config.toml
num_hidden_layers = 11
hidden_size = 192
n_experts = 80
experts_per_token = 3
d_expert = 64
d_shared_expert = 0
hidden_act = "geglu"
moe_layers = [3, 4, 5, 6, 7, 8, 9, 10]
router_score = "softmax"
normalize_top_k = true
routed_scale = 1.73
balance_loss = 0.00421
balance_bias = false
init_std_router = 0.0293
lr_router = 0.00113
vocab_size = 32768
norm = "rmsnorm"
norm_eps = 1e-06
tie_word_embeddings = true
optimizer = "adamw"
learning_rate = 0.00208
beta1 = 0.95
beta2 = 0.99
max_grad_norm = 1.0
batch_tokens = 65536
max_seq_len = 512
train_tokens = 476200000
max_steps = 7267
dataset = "wikipedia_en"
Below are experts of layer 7 (counted from 0) of a mixture-of-experts language model. Rows are named router (the router's row for the expert), down (a neuron's output weights, with its number) and show model dimensions 0-191. Each number is 128 + 32 x the weight over its row's rms, rounded and kept within 0 to 255. Numbers have three digits each.
Before each expert's rows: a language model's description of what the expert responds to. This comes from a sample of Wikipedia text that the model never trained on.

# expert 25
Place-name modifiers
router:138162132068137163122193173077111163095119172136137130128108123102101047110151092135133163130128113171105138163163165107140183108147130045100108156114064099143137136059114094154131166054124171112168088126164150114100145123153137122131169153158175165128143174137198089144117121161144103108152140132106162133133072072144122109104129116238152119065124090136123088091126120152088132094153112178090086165174081128178094100097176103144099116077140143093165120095106101156144126090080123185121144108134114123133161144150077112060162133168079148132134165084114106170171108146138112158
down0:099142161145109104111148055133192140105157133162125170106079096173125088104117100066120138132147125135114150128105176088144134125159088124096143136073133161134068139068138128105150138136123096100088066200094148173111092056076101148130104103172110089077100083086089127110119148136168180111139178124166104094169093160105115096204096084120199064147172110147103169186211090094097126128135154175173136155140143136071159152110170072191079113194141102085139115120106139123133159134146172137109115110097135112124121138139140161143107162146156126070088100129147121129106110099130142117
down1:145106089137150082070110173185160162130111099134219133139148138160076094020107091065150162116156089103136142174157116141105073093119142105140148194123094104166085161122116202183148136124134138201191146130153127105135156137105109117138134144122114116085193170123098187108093096100055141136128151149161131071120148121130123085139126144142087111142161119100120175093111104132171038135119183164141131121110147109180154119137118125120144152104133204155111082160157139192114129076132119135114115173111090125133177119096137120095067157159077133132109090090127160143151145150124147108
down2:109105125109147180121115085124119098161106152114095119139104128082120084163098122111153114137160127138101106093100139128061147174112117125111163130132162068101097137132084168123168113113083103122122064097217099113097175152149136152105122134082131130104113145141121122144120170136246156171161123122183122130092170149139143097126100136146101155137110158144162122079094172154098150110144086163172172047123113146205100088163119193115188179080147144112177081092118168162132086125102115095145140154130150158074146120222093134105161117107113148152107151137107106064086139098077115062
down3:144181134136084125139105055122135145077125156142166087117071093130114064123132103106101116128092092132155098174185084161116078080156100130068082148134073107193124093146068146117133144121138087174143145136175129092124120156092167093141200136142156120080133092123156145180116136150146119128124144134142132189097180166170126099199091137117127106122059186115103145088136185098134081087117104199143157136165142176102164199164132104119065116187126136177116128125155167157133147129137163096177131117130106103135134103121140123172160103091096146138046177137092143150120148086150163153
down4:125115162097124159146135113156122170108124101198124120110058205125135072156126095138117116115089115106125114167107092135173167053102148112143184108176116141139150113132177056145150108138144163164140101139177124144145185105138135142142107109137188080125140095155150095096127161104104138173132110089084099096096169094124149136137144075157163153174114122123107149107147133080116095146138129121156156207088151157077115115130113125144089137155131174237173086080115110129143079096035142153129125117131112074128070107077114121121124092198159161089124135097166095072175081176153147135
down5:106143134115133104105076146100169145104059155133185186095106102120174090162117165136130165159117102144109130145065053135140100111089142118116131163128063139137135127141145101124088191138115125122129097115127179081143159134155104120114130065153117168171130119140105173158087119162086165132116067120155171092186168146085089135134171121111091118145183075199151137103124130195168128127134098171145150155119124072229116143065147129140138134149066153134130072115082136136094114114103149152175103170155089169077131113095078128134114130114090129148156167109163172072150183136113094199
down6:094074076121094176089150084130156198099156164113098124088154165132135185113099093101074108141115153135105150105157177134076110084142077152154113115158082073109179172087140176076150090153145122067093128120092155141169162119101125063139094160100133139142173064197113162146149109169125163051125136105145126139113136111125155143088138149144138127105147166081112164137115218162127140117116133145091079128110074143128050122142124161124193136114116137135133146125135144089150101090102147147159053179165158147144094125060100120058102160139149170096168162122135130110126181135133106149
down7:172153216176134165096097175083131090146118208107126111098124119168153158101124132127086110179128190138145173065142111105137186142171121133122166132145113127070106121152087130109118074134121092133110077089129180133098155129159130139110089124174159115129101126166159114156139080133154083132088179103161187215114082137115128182129148136154099173163078137173146132093088162154108124150133146100123143135184086128158150134205120087115131199094197144127107131190084174148133111132144144165142111174120098118117109133046111157110188091170124138148084129128150100175137120150104096122
down8:180147117176137118096175134115188137122135145128165089082144113112131093130130142151149068152104163129087146135183106098148131154127093088081179098164105130144092166051159156106178105194132166118131129077123160068143099124146167119097126075112162142111144150176131119112101127086147136165151174153183132178151137125133156123109117115135152150150132082177163046137138088164095123137157122110137140111137112157124185119139152148161077167129147182178099094174140129142083203110072112132097106155078118169121118119184115129181120037158147144120120147058177142222083135105172115140
down9:070122084148123081155152109128153128121149119179149161152165167111102127154042147180136147186148133126165160101083146094103115133127176163080140138152139118139118150093111129183136133100097098133135118153221121152072126148107205137080085118137110089210158093125132150145123161156123148110069098131196119125100109142135106123131134111177133135083165114125152095083226140072102162100126098168138098117051144116072148139122115191147148135086102158164148158083102151146137131154108121156152143171115138051127081127125145082183123121108154117142177143114092188076135110064158109127
down10:104120117095107172121194103143137216102122106143125120134129141072104118120097116101125109152089170097192153058149133126113085098113120128119092116117098093170197115115118117131116125067093151157171086098127080116125146098086104160124143153166192122170178096180126121139033129068103108138122095103110147092163130133170154061125121122075142097125124127081130176075141127124106115140121106113130138185180100132110104148098100148167093162218118132132119090114108136118116055083143123159210097097087126174129095166207164096135126104115128099109126088203116135125151079147161120104
down11:126122100116079107122142122163097115130200152104076154106156070167065138124086139153150148107141088108153149084155096153061146074084131130110056164106123143081113114120125153164078136084057104073107131145196125111166160105110116139105118117161048147099113135143111072179119100113134146101108182119115149174108103103145112163179126130163106121107137126177135147129130186173078101157143135114111179153102189096216061073117154161135125154114074176156101093130072135156154171121098110078122121145124112172104127118150103135168080094154140104122114135108070158136079135171163169096
down12:126151107126133135176135126103122151122181154153124152113108124106148149116187179075112099183147159158089143122173148150117135098155139142110172154086126132093079125138109081136155129155153141180136118149121107099108126204180133139158199130116095068127134077078116122115160139120054066153135143149058164154127119127122131176136149105083147121154145127115160136075167141128117121067108119107111173091159112119005105126069117058117124122098180115134109110170088098174168117198155086173115069144186116112149166133116081125118067060151172142145133094136111137123179141176111147166
down13:138122154130064126111154142097158125079080099141135153075152149104159102129164170142096106175164187132132075079156176193123116155181163059152124100124150129168135075172122146101140116075095150103076073139093174099090098146158127115142118158096138139138126128113058133168190123136126149127130122107114123133204109079125124124172141168101127160117156143153127178084141082134184096067132174074100145139125116074198111168138184149096132157143160110107124175144138089118149094145091137132116085116125152152139111096143201166088077145113108114107114080159141130062182125137194100069
down14:115124134127180155078119127174144155178112136111157109169130125136155176128155154160112108187101137077210122086090084163151161139149124182083094120135154124106151165146110144146146115153162118120159098161129174170143156146082109131166103139126099150138118114140150136172128166120178105143089130036125165094151170082146107108109093101134128073138139179123178122108144178118159127145113103113104147094120087125071143126172150145056169119110173184198107116122148150106087122167104167139163082056146169046070116145136091133113127119149173058139172168190169099146168112193096101151
down15:125092086144111052067152118117128092140122086101110083149114131143166133121144091125062095089189086127113092165137137147183142147060121146119191122101114147013106128131119100158133158126117118157080146099092104171107156106117107169088158145143107113120152160129111155136095161123135184165082148142115136133081098072132108099192042095135104114160155127152086130134106145079117102135102125155111161169153131124125089071109137094133104109128134159131135069153095169155179090153063163092143165127090048138091130073132118131085094082122133146099139154080062152118192154125117076116
down16:100102154086116145082132171114073172128125133103148127091129171116116116103119116086097083105140119123155090098174211157141100074194089124107144111172064085109083082066154130134132128080195077164157144126128123072168147163069194104095144163123137134146168086133092077130170140090136175114128112100133103113119155198124148104081136167164090140197121161151152106104112106085126148123134126142205115178158130118103163115127163100196118080144172142056099135111121174122061131135074082188124121154127150109153122166120152121130128131172092121114139108175172103117121118079150149151
down17:100156068178130137088149106187134119162137108117106075129125137108138096106133129125125131185170095076119107204177124092089110120126117166080142136148170111152146116137068128187118185133171105167176100129119117172129169050137138167108165101100113185139096142132120161086120194144201131092145120173109102167112159150152143141104079111159137141098163120131141118156052099151104162080084101154151075199124189132124122117064139169147167130152113176128094125133155118125177112157165137166120119179125066108169107093126124152121148088188113122160073142084191111191135126113135148077
down18:140142116084165146101142192182126122143174155059089104137133126133127147167131123143121103136128079182085141149089120151084093114148093119083107177088042091174114106168098110163102180091209060152123093166142108165171158160091110121107148165128113130124163136096085155105129139141104141162169126130137133144077123061145133105175123125202120106084183142105088119139137132117093110133155122130116116124105162147071145053092187152111164163119190173141075046120168149147086120124197137140106088137126141097139143144196095169084143183162109141140093122167134162148154129141161130106
down19:187088136163166096149136069191094100127158129186112134147100150142117093183115130182068123156080172161102123190103123149142159145195105119103169127178149103142119112172115084129147143132111159200135114102079097066136146129143125099099129148153156118105087171119126144156142157130105117116146112113085120127112240144189155138111118092103137139126110189164165079120142152118080121216088103146117126130103099165093191125139116107111151108182097068141115064109136134074130094131145191137164153141159099096173114119127185168119170176183145118077141145122107128166137134089119080147
down20:171136136158109090105127160166095152148071134121143083066129071073204121095186185142163122134131092105146123117017105124118123148042122150073121145104115100101094114160089086136125117129144103160096136138147147095187087050106132102094138130132092188089182125109081087167112150120115129125142132103176135179155117104111101107153117091132144074104119147176123115157139148133138125095134099113141138103149092159174110118138093184105144129104085161150119109081106180126112131185060131081091159100100190184086080146167130155120113151110048119105119115132119140150126119070085141088
down21:091156111114100131132144089129113073087114167166127126139102122165075173158107131137095095190060154073121140124094161135143157175179107124098124190105137158153127159117133115169143115090134162135093095165107027119116113084100152126128148106126169147110139152086127159115124143107139082113122132155095124144162104118137119130083165161098108122107155139160115091150121066119122160129146130145146186131177068157015107168135101140173132141116119135095117117092119108151120165085100106103150165062159179059158163061182126166183149072125055126108169132080143156191185152128125119173
down22:157115147160146191153092101158167183120116022174133141129116104142153126116079177106118157142138186139106158142119143117141150166132171079113076146137137100086178141122139048169124138186129139126138081109127088158084132077116141081152088137125113105144168151118099120166139102163112176000110052120169122130085107109118110121121149108161166075131109118081104163128120125177174133133119117111128107124133097089220160088116178182135101132123115146128140130146128196069114176141143115068154117085093097124162166137125109148127105123138124098093113175112136141151106065124074146138

# expert 2
Mid-word name fragments
router:126108116115171092140131175065173102042146155169122030115170164154094121138140087117092125142176103178122109149129111112159115108150116109152195165177117129098119172088121154126165076161139109169126116147100129119134122159194107112119127156099195182064153153096155124123112116211094113149142069115092132095066101162123073138060198141114143139102096162170077132169064131157113100157110104132155104126098122180102093120141108129164152086146188113130135160150181216120122123135052120118126120149108140127119158134150125134109151138168140183102133158117086150167115111120100111104
down0:121153128179113146112087095099213181104156133131122147155160162129119109104107164159092077165137101121137131094120169138138138097132149097073126115098154151146142095102094141082087099104059161104102196190120211143187071094083101103142102106082107151131151108117145144140165104139161167120125127148116156186153157153107144133181138178114147106093091210084138180155094116107186114096134140103126104147124132081170224076122130113171107107140137135162137114191153119136112103168169173121161075157175119156119115169077124126123174166104086143170181172111139088140145151105168120097
down1:090116089147103100108110110121192137098085155158116166113132137098073137176160157147102115138142100120125126122130136164176116106148109150086088110127103133043063167108095155113118175117163182175148125182161083109131132103076134150117158158137088138121094135070109168107136127162131088173119162097107117082144125097178133165151133137162138146138072096176101156103197070158143172103203124163115127099112123136120113190150138124135147158145157111128087110095090192117150146180056093121115149080187114109135115146120097173110122049170153070137143194171042097086137169126146123140
down2:041135120134141150100110129143158176172114123181143129074111137104121114148125179121110122154097148106133068096112145108166156116128140110143119136099130167142082167141123062145130136132080137101117100128168069161065127193135128171140121189070138146156142172104142147099167148143120135120166111106121134076192146130142119119092139103111155161063100113123179116142190123043098156157125115073115184186140105131000166131133157073135092135094122129060069111127113132152155122115132102143125130144125091121125180120160110151169142136119104155137112097164103160150156161158090095197
down3:176131104139173087114136175068162111131094131111115094143162137146126134133127102119145135075156124109088157084102118125107107122137165150145082146148114113071162112118200136144142110170094116120117148181117157063144151089106098121101126121158123101072136108103089143159175090125120204087134119142149129128128128112131133137130131123157067080130133151168092134107114129152177023126087110109155138114160194138231153079155084203173160082079145145069110186119147117104089128122129106070174108097182060178130061087127106086100137119120123129146111097093133124136134145169112192069
down4:136020118129131136136121124105091091128140061115083166100142139087149127079163124168147122171163125173134140165132155094135150183176122170149100128136151119064142142119132090154078123093088142119091099157158154168137126148097153122116063152092115082139145084098124163103076162101077127068112156123187152078159150105114081108108152171085171140153096145117123091143098113135142163082122153156177213137119125130131114130172090210072173135123138049057135155104188113120128199098065100105131126141158143097125100132107118090098176121088132173120172133124097165160107111114135106134
down5:133148070181120095132092125150048130135168127121122139206122114073140146133131101113096072151133129113113131167132172145150193114111121124146099166078102180121110109112089145145117098076087136172121093133102120130142056135165177157120132132160146069098103126066178158093116136154039146171142125171101141102112137080084167088126112109148122164171138082081113134130118110161166114112089150128119072135134070144162116168046077110111160067144171127162181124110139138101129152205078124161190144131156128131100121100131149165178169160070162130131122130156113090149194178105107146139
down6:092126176086103105157172099108091088118157201150173153148126136117158141085107126169127051167133189151136118139084096127153126158121147159126048093198100122094115157104128147150118074069096130139086117146115103149145130111145082141123133172079109124149083078140139087166104113122155177115156148100164207156147118147158092136121120143116114099165114098136163209139163156088166155110161163147184144141107118054152171095117147147072139110096212150116167142149141146103073129106106117163105120062091066112066068113124141142083168127156144129089117128109186081131124130094108106129
down7:169157164135130172173130158185116070142147076177149099112112149141158131095041120087128141182122110138133103158148139160147124097137150097097135165144136165151145113120122103107118140142121105148073159114097097134104167103098125135094182105080094120102155124117144130082134083099105124131160148130144122092111116166085114113180104095109108201111076115130100047168182001139106068153145125125105152130103119093098173160165147105157142145163114151098113183124071133170127103153125094115067197163108163143121113152143154093051097059159107063077121160152131151129126177125141086122
down8:173114149081156155172098074088162120064135114128131117105142139119124095133136164159133162086131177065115133080155120165157131114151192136109146149158132135132160117158114162147073163101063114150134154089171151141085117101132184135116155102159156129086114115082138075138125169136076091135138169144092175121182138165093107169141139125119126099166142175104156158097116134204116152072156158114146164091110152128216123184156055144129181099063107158112147126197165124151121124136078118076184132167133119084154060163132102114170072127137174108153126144146077150148099160076121114078
down9:202176167182136212111113188131127194163094093136156149134145157144143183112158140165189118149148108133178150083143109118098065115123144121163092125140111115087130126134117108117140080041138131102139125178154128156153120123126166103096157106128102149135150092132114129133108093088154201142162222150150201124148087160155148146122131177112152157174088176126049106168114146091099162107119053098124130127106123126132126148167093161169126154135082153110121101135172039147137152148115136064124148163140144130134096149082133165078136067161145156134128073141160126153133147122151173089
down10:100130080029124129184103201109190083127137133142152092136118166137114174121169102104156085109127118126115124109130143092114152125131151093118117101103126178104131137147101118135137156119176074161152139171120121166103144164124142125122155142174111133176123192125151152108107130187231122138133085109081093163118137119138125139193086106129181106113138073113126109083081101121058103177107152114098127177125094160147134115106122170115141182127153105068140134183066113135146122136182099122058142186189113179057136088071160151094157112088144099090131098128148106096110102100172098085
down11:100128202130154163112103197135114182105162085093153100122196138127163149078133078129147122093139179143115140120156165151138163206126086041087155189118131127076128173135131135179094104134141136134151125138084172122153124206126132092146097141067108104094087116137121046099149102110140086114061167158128121139088104126167164154106156132149101136128058150155120100131059126150109130138180081152149166161064115105145074142140123118136116164136102147154108109171132103181152089107127162079138143119137155141143152096119121122144075116158204152171159124085099138089081128183091136107
down12:129134173118132118162135082130113130083130063158076081109200093084141118147129117136134160117106108072149165141105133119100101114135102117109160111065164143116089172076085124157149118130129069158133162089140156064092122060187167088160137173129176169121116155137139156114159136092148113145134098147105120166137119184151115151073152062129130124150103148058127197109104147076138152100105141118162098138122115103119116143126147128113136093120155110161132008148091114101155220141090120086140097077106104147145136102117093087146119084104129143104161100155096178205189155159122081085
down13:182133175124146113153096103111121137119165119063122120089150151083139141127152109087151119122149191100128121083095124133113101122101107114132144131119143081150185170087198169136128116179088033150133106050135142137179117137149082104148169134083112132159105125166070177122171167156143069181101139126117089111144161100116147189113110110110157165170100189104126165145047198118124172138108166147154193118081157142168107157113082161117100155146192147108115135124157093139132061140102062157207111101108074140126142108099131150134100122166180112135133138181115160099164142128106139109
down14:090136123140095107121141116131153046142158117065122117119120084079106110122101094097156142084165102121076118115188128085117141113105154089124143107119145113124149192096143149161070108112066136171100175118105135141126120113193122119149209087134072182121102118150097089133166192088146107131069192157076165175147135106100114105128157090106161174163139145123194090152118064130089133136140165133160099118037172107143096126113091148137079092080081091179142101109134138147148118144092102117113127140134106144193069135200127143103144132132177172127095132121116154120147186125096170078
down15:100118105117107093030107139151111159157127092193125133147115085139110121137108183133186105207152238167131152128124127164185176094159099183140130144136127091145112101156174135115187132128112043123121164117106138145153144113103157145078179091136160087161099121161156105130135145156171146056187110126153084111176192110119101152133153155153111094074125136125101105161112122128135114140112124065128089152098103067076143091152158115144163125139125127123154124155127158104115111115164084112107123114171124112144125106169124168145145128185068120090155108147152171212118163198093153164
down16:159134177129138123071174114132158129147142100076115138135132088151102153128171149056158089123126171114083132095096147138157040097108118100134135181085152131152102199139124090126146097073144148173107095074105079087132148089122146138089088146167165089174089148138081106099139145135116102147083108086136105070106135152162148129123101152099089129108077172190098111080140046089163181072128113106106169146184131132105086073146123153147159112115155163119125145061050179132138061089130086157128134156143130088130139118093157071136166136130149104157095107116084135084127096143100165163
down17:075218042129110111061084090153086144138110097138111132137099090143140085135184071137165137120108124114231058165143116146102144084136162136146144093160111052097090113112138102132065146096118154129138120178182170126167089160137134120107133197132125097112142146083108122102101086097110100126162110104093148192106099165111118089054117122153201111121092112138120143120173105110096084161089177115131125110160108085134111097109119084115143184084120098118125108096150115147182166123120149088159145117166126116116124205086169132124088142161124182123130130126058131114147124131127121169
down18:163123189174166089107135109079106154057095121105087144138092131097165119109106156154080148104129150106093123172117071093210147139129127160134142117107144123149155141120148114120154098122124084058171106127151122110140215106116101103116142081146146176106121147162179177174122130109071092106107134120158141110133119172145131131181134060125086172093145131074146125131163123187082098107110116117188127170133186073096113101142114105132158117148128040169174153134151121127117103082148123119130099124117145174146182090133117155160118149151106137090122105171113171082161122224180146036
down19:128100084124109088128130120158116096163114137126161174187155152138128142115182113089164140162067147152123133052111149124123130121158139116150110109116130103135115143135149125131128133115095151118180149130137118190106106121155146115144109130183131112106145116099128108150119110142146107153141120116158116130123119106128127125161103115105133137109114083168142103097171120067163135169195155130132149134142124110000134145171167105094114084101097147082146107070084194138130161124154078141098159098117099000147159142087141138064095161141097084133148147158179134103148094196156128255
down20:162170131151117088173137147119094133113065109169133110123105139118173152146106154162121201108206095161121082160179124108084116144134151045151121071088124113071188105121143138202171101102114117124104122137095089127122152156152133122144072131127146199064131122154105154160117152164153145122125141102190152101087127185159165157092103161131140155161116146132120164144091115235117106157119096075140127143137159158191076157162112105113126108093166083160126129119158139105103106192085113089096081160085101170082117140165123115122120098078116135186197124121105120162156153116085127153
down21:194182086168140165084117060053128142139109118120080047129102148174149093115131098134125107119108125113134086091112116110162177125077150118137140068163156150112100144133089211155117080142102145168121131077140120079174097128083133155143111196124045121148131142120140125112113184124139125155132085117106100151179147105147174179118155091081087158096157139125107132140122074089127085154116142158151154153041139137133089120160124156104127105110108159122094108084134187114159157097086188132094109072128180134145144116091120177079116095083145106137155112148191094146129122195158167110
down22:148146146099121130137110072142137049142170170099153134136088165157130123121156081159089103143136143085124119157147146139090058068147131138139201153152150153196055160123164210095124097188091102177136095149155102158103090124136104111132087083157128135102125156126114170100104123142111114108120136139088125125052114067191116130150101136146149112167146121115169082073125125059141111100173143075109168158144126107139137154111073111100129094139080124145133072147164121118136142108160130155180152119088131119202178117101068153082092087139145119135105136093169128220106084182104102131

# expert 17
East Asian names
router:163073174144140090101066139117087145113136133144127067131137096117137144094126110148156171149121115161133175161136113153141103053161114150098178106144123040153151096126113148167142141159144107153149140102065129160128037133141083115162097104141125083077120122156095162153168092140171186170067062080125145119190099165078121145163113070102152153105130123087139116097176135197142146161112086138148128090132181101088146150145180081117133056113129114155125137153144168163162126118149094152075100167114087136178145124165124081112147094115104143086091125093170102119102120136163132212
down1:114082120092114129161099121141100075142165122148141106101092137201111077153143168085153122107159134122155142169145096142146147087147126081117122090132139092180079102187151145123092110163135153203130146083143148156144163103159167134175179081064123069109159105174162139065136142158094122117115111102143194161079117109167069163171074148119103189088135116167161140088100122149116121112117143111120104144181158160125221094155166110110088102086188175167138050152104126156172108109089081126085096186133183161140156154112158088142141092125156138135125138125112110103108138138110095184
down2:077201080190117128201110146141108122127113116133155118102188128129117101119096096094100047110066144080123112085123191068126141110106179126118140096181095187152106137147125110172097092133137121144159095138148137134112155170091138148118138166088105128122128164054142084101125115157075084140138116087107195164159119157137137140092083154076113170099095123062151154192087059122167154117113131144120158160128109105096125126188077116132124128138184161123079124103137114149152183161100132146090107145153171114100189116153099083176101114107155182116122151104157153168153100202148146107
down3:112145146120098120072164159207136130167086153114143150142129150099118134142090083139147120151114060112125131124144141099134165092128145183186163104163054147150146119168168137120152168070149139094121204096123114139126124147137120114115171097101117109114140144145135125162158140110115162140120087154147086086136109161131123165147112173129143112061132096116159143233115087149155144083068170143161128080143128172138095163102094099126142102197113091107133096100123150147229086121123134109118148079117118048180111169125124179051124144100089147133103148172115112068147078112119074057
down4:129085167103126115184127116139156098131139094139143095070160158085089138116119132144159067147111118152110079169094051122076121040069101099135093155164099086127106149154143197123147148175085098136104100107121171159127112120116136145114148124148057114106116103118114113164141121170146083175140118188065122143096159166094137136182127132104145080153120168123114140116128101137090090106093138169153157135126132155126063118124097195060125139145142190149105061148098136149069135101063198167126106193156187188124180161175094104163151132175127111110098150105126172119125107096129140135
down5:070144126143124163106154099158166114109145119165100174135082190114111107169164113175050109162125148131116121133111183125134174186136112116152074161115140170147101118116027104141146144143135098124126064126189120153136181146108113142123153078135149170233147112168159138091114137128143090074129126181112097166134089165158052098133104185130077160139132173173104144174070125107101116100141113117136131131098097085191102133161169176133094107167093128134110124127074075124113122112127186167146129181128150102071131133151105168108101122177132170130127153202118109126128090092097114101
down6:101143102175119094200161159117075169117109204142130119158114097212106126105159122118086087134100136152145104109055103121133134137173146177120130161156137156158124147121137147139195123131124123137097147108178108124114079104128156103118126122129164147110145094112088101173134196087109160163111151135154117131122200136124104115136093089171149110135097098114178143110114131133098186179089154129151049129118127085051126138125163048134095136132124053108147177155146179165148151130087121127135131087072156033099170147150123158121066109098104135190174179161093156104130108145150075144
down7:101139168127124073152121089112116068072164187124129080088141095110130121173090118136132152108115129111157091081180099180142110152130160130111110158139115067190062101141202145164125180173110131131205138141086140072152080167135135069109190106122100078129071106149161112113156124144116131136111093164195127180135118133118129143157114161118141151108165095104105151188110100153134095198172121132184168151195138086202153102108078139132138120081104094101154091150093133130113152102115090080158136075114126159180087174165091121114145125133121159154158089163133137107110157081149149100
down8:104115149157102118089166109154115171132121136103117162071130111091142148120080148134151140156089105114156099140102124140086137078141111205146149146137112140115150165147130101182164119108108097137143173125164126172124113081127145122128146126168155161053122098121076100184104091022116081171068141192168056145197111164101142094128094157174110091132167081124160116148120141147159069143066140128150173129103152058172141113083090068192144109129102167167110122106100116150136125140159108157126110121132095028166166146135119072165114073129172112170104129116141125098101149147119128083
down9:151071149167113142122156145119123071176127154094075168174119162076151188102124127181170102083115117141102149158158144169099191119166152184134128099148058101148147130142183140173162144073127044176119117089058150157126130129108161112098053123106142114129137125130155111141181098075132190113119175115161082145180060136133115115150133125195163123084069133074105156080123079169157191118151106153129147155084156129140112143107121136136150102034131165150144144134130092119100102104104116122123077080140094086143088112157104089139103149142167101100132109124139168106112166122140098093
down10:133086147128010121140085141185113110172128155097095067168189158144120143175157180084139081138123095119122115121105130110149116132141126079179113120105128138143119161108074163125098181200104130132165144156097135093131159103142125107166126174114152105158083089088173144162164121123168130120130034141140122088115107136108143119113109114125175150138096133133104108210082122115155176148105060086144104097097105152171153166120154064131125130114143133146121044097167021126128165100106112128107137152107124170167133081108156169128113130160128119095079160129108085083157184128168116112
down11:135160153180169119108132109111134137130116147136094090086117097148084108112092070090130136096196125129058111117094149120133120095127071163124121106123181121177099089114098153184154120119119156080135123113096167186142125140093163105126111130145098102095122072100111118109112136086133145164070147110152077117176134124099198129188139109179167152150105188087162122159110124154120103179117130122055114110099181124183141103130066153132175127105191133105167119154133133116146149199114100095155070181098078025119027102107143108141082113153134162150160127133128101112086083143158128104
down12:151134089123120124143133106116109159168187103167100119110177101180110146124131127069174078123189144106131140103093114146120076182075122089090091166202146128137212129100130093124119134124129158092155088126121110137141150084074148096104117145175126079151122141154150115162185154204119145119147129172114109094146179128155109156197143102116151141156146110080048083066093114152176135130116142068136109165063184104165119100104166138162173087139118151095107169139183160121096098086138162126127178186115104115137125115081188187067155138131107130146179136117146124080116168133161151126
down13:142128094173137155100113142109147179099137121124166153096111160149136125129130109158106124164117141116096051128096177179155116105164121101139094101126105165152181111132147073124143145094141095196076146052133167109127104170093045128021093121154082126110129127157127150149181094227164161086102140121117163122194142153109180105101151081171157161101096104134118126169131145108114159137090171179099115143136110119119114122153105146151145137095166154130209153136148160116108157120202166132116163152190076059118134141062141118130117138144136123143125090159152139138075075176094117149
down14:119093141167118119163215130124103104125093147168094100186088052107121121110160167197149193097146149076149142068159177204097081100115142118130152117162174077129161159136104118161199140110144132053091137187125130100123107135161148121119111120213133087111113137089107130108099115116119102149165150129121143127149174159084164119128089163103099138104156100079126138125103168076169151077120159123086135132093073083176128155141129148110081133112115085161179166151098109133092118162162091122103102152153146062095115102187089125071108136146138127135193173124117163136111150144162168094
down15:128119144135131131157120124136113160132112145130143156117124133099178147133127117115109144051133056124122119087149091195146131160102092152144123119135104152108168139095132123113134110120150139194095144115097110106165123122104142141136147069118147162199162135173106126157095150122126108061118109210141127176143171093111139133168170126174130133170125149164124178124091113152118118113150069125079124087137094150145093144159127169140117146149104086095069135155126035156084136157097177112178105116175165192111044134173102171165164131109147109210113157144093101113098145133135144000
down16:122125095125137131154135094229096115105148127130156064119116131133098168120125071131151192193102160085089149158152145131072125143090157112145187147090145174158136107083108136094081136105151163114145159130145099142148126111155168112152135158157098079120099163070148066110176168158109110156149091084181035128142188096109136148127127137100134180164156158135116107169090123060086166139125064168086120130158148110122155174094107124113134144140083130139102140131152158172106082122184089178162165109153105106192076126135150093167096149129125136125157125106107163139142099127168105228
down17:149072150078187072093059091165137168079143132093123117089141102108161127101096069114109098098102090093137164141146155090150096102128155156101134090116125123099125207108073133154149146113175180100127119111116084147145113126173141136166127163153084128155128127146064149151134079152112164089072167147160050128104096083118060165132121150103123220089127158092159143068147148198149139111166107142133148103120121119100121122104084118101157165097094125099142124130124188158084121060105147082167150172134179068124089096111125139115068096111171114124160153112082156096159121102094115153
down18:147129134098108153164045121170054070083133142160102170133119114153127083182132115183155191132147085148153142082097123052105159187125171151101082156127136112151106175088183135129126151123118161063171105112161111178108093105125087117133106136115109093118120148141159140178149158143181142161186167079147125103165181155084167146126136117147134091162144075129115082170060124154178107111077122115113145205103120138137158154160133168125166128143145153124083152090124142106105111141191077079102120071078092113161155134111149104131126137102160055106130097160123147152102145154122194157
down19:130151131050118162120144143115160140101134140125107048176104135110112097117139170157116088144096215077134100101135166121170128153168129152160125127089215123101131169074084152105103131122072106160110126144115148126162102160115115126145146182155160109084164166074098092081132083073071117147102134123149083102133131120124103100139158142127102092124127181108132067190055157194110070131195108132099101120120166134051110133117073138138176133151146146086150119164092081148087152153110108109131108178141172147116154154091072143128090158138125101175162097148129136122074143092091159190
down20:099199131150133133122149149167146140106064115111152111120040153162114118133085156074096125075109142185159137113091122079110077077141173162139101105157150097149121141084110131166167092145129091092135077170083093128145141175130191122123117167083124141116113125089152167153099111179134052074163186072144129113079094124128096078090204142119083159113162152105156159149165135152113041121159136159130067073127125158076100133131122154128145106133161132076123095146138142070111091172140074149067084116134142123107123141113130131118127138146137149157200122086156114123128078137088161173
down21:118134146141098134128108079127118140155171112091098124167197156112085128120092101108138148054181106132106098122164093135122088124148107094091136099112124073170133113126113173135090146136108201078155105100058196172110150094115109152119149093169075116147211146166117126135132105093147137154121157150155061065182151123141134082085113165130124071120114173130123167111131127145158136081037131121113127162135208125194146103198088144115076135164115101160158090147121143168171140140077166092134103167146114169159094121114116129086129147113109147117132076121190152104095164132151089071
down22:132119089155065132106130114127133127115096154108096133143152133120116174131142156119120141117169090116104163120137102077173129072133183079126120174118191129118176163156034133128178116117103121114125095180183128157086069132169148121113167086144206143086150120138088168114087148100117098112127141090132123138103193123121088096188213119157147136126136170168112224156114188125144142129140137113085165120104106108123116105130174173103097101132125105108120141142185088185091126095153085072115099091082137162125110098190071180120148119152161142134116155134126133155129076094156127029
down23:206129165117127102131143147099180104139131162130160103147139126148108145148164146131079146201060112067133168170172080138118140092154116035075163063129113155105090113147172081170140185090155148133189116090158098119117168124091103182119161120129119181047145154089174100146127169087134108138118053095119159099157157155115102151107083113103145097072101117100116107156103105113101139146133114150140103077108124133112146136165154140045121113157117114108104144129130176158151136143135100175186138121169160052095155113146150137133162127152118102104126165180152125137106152129110114228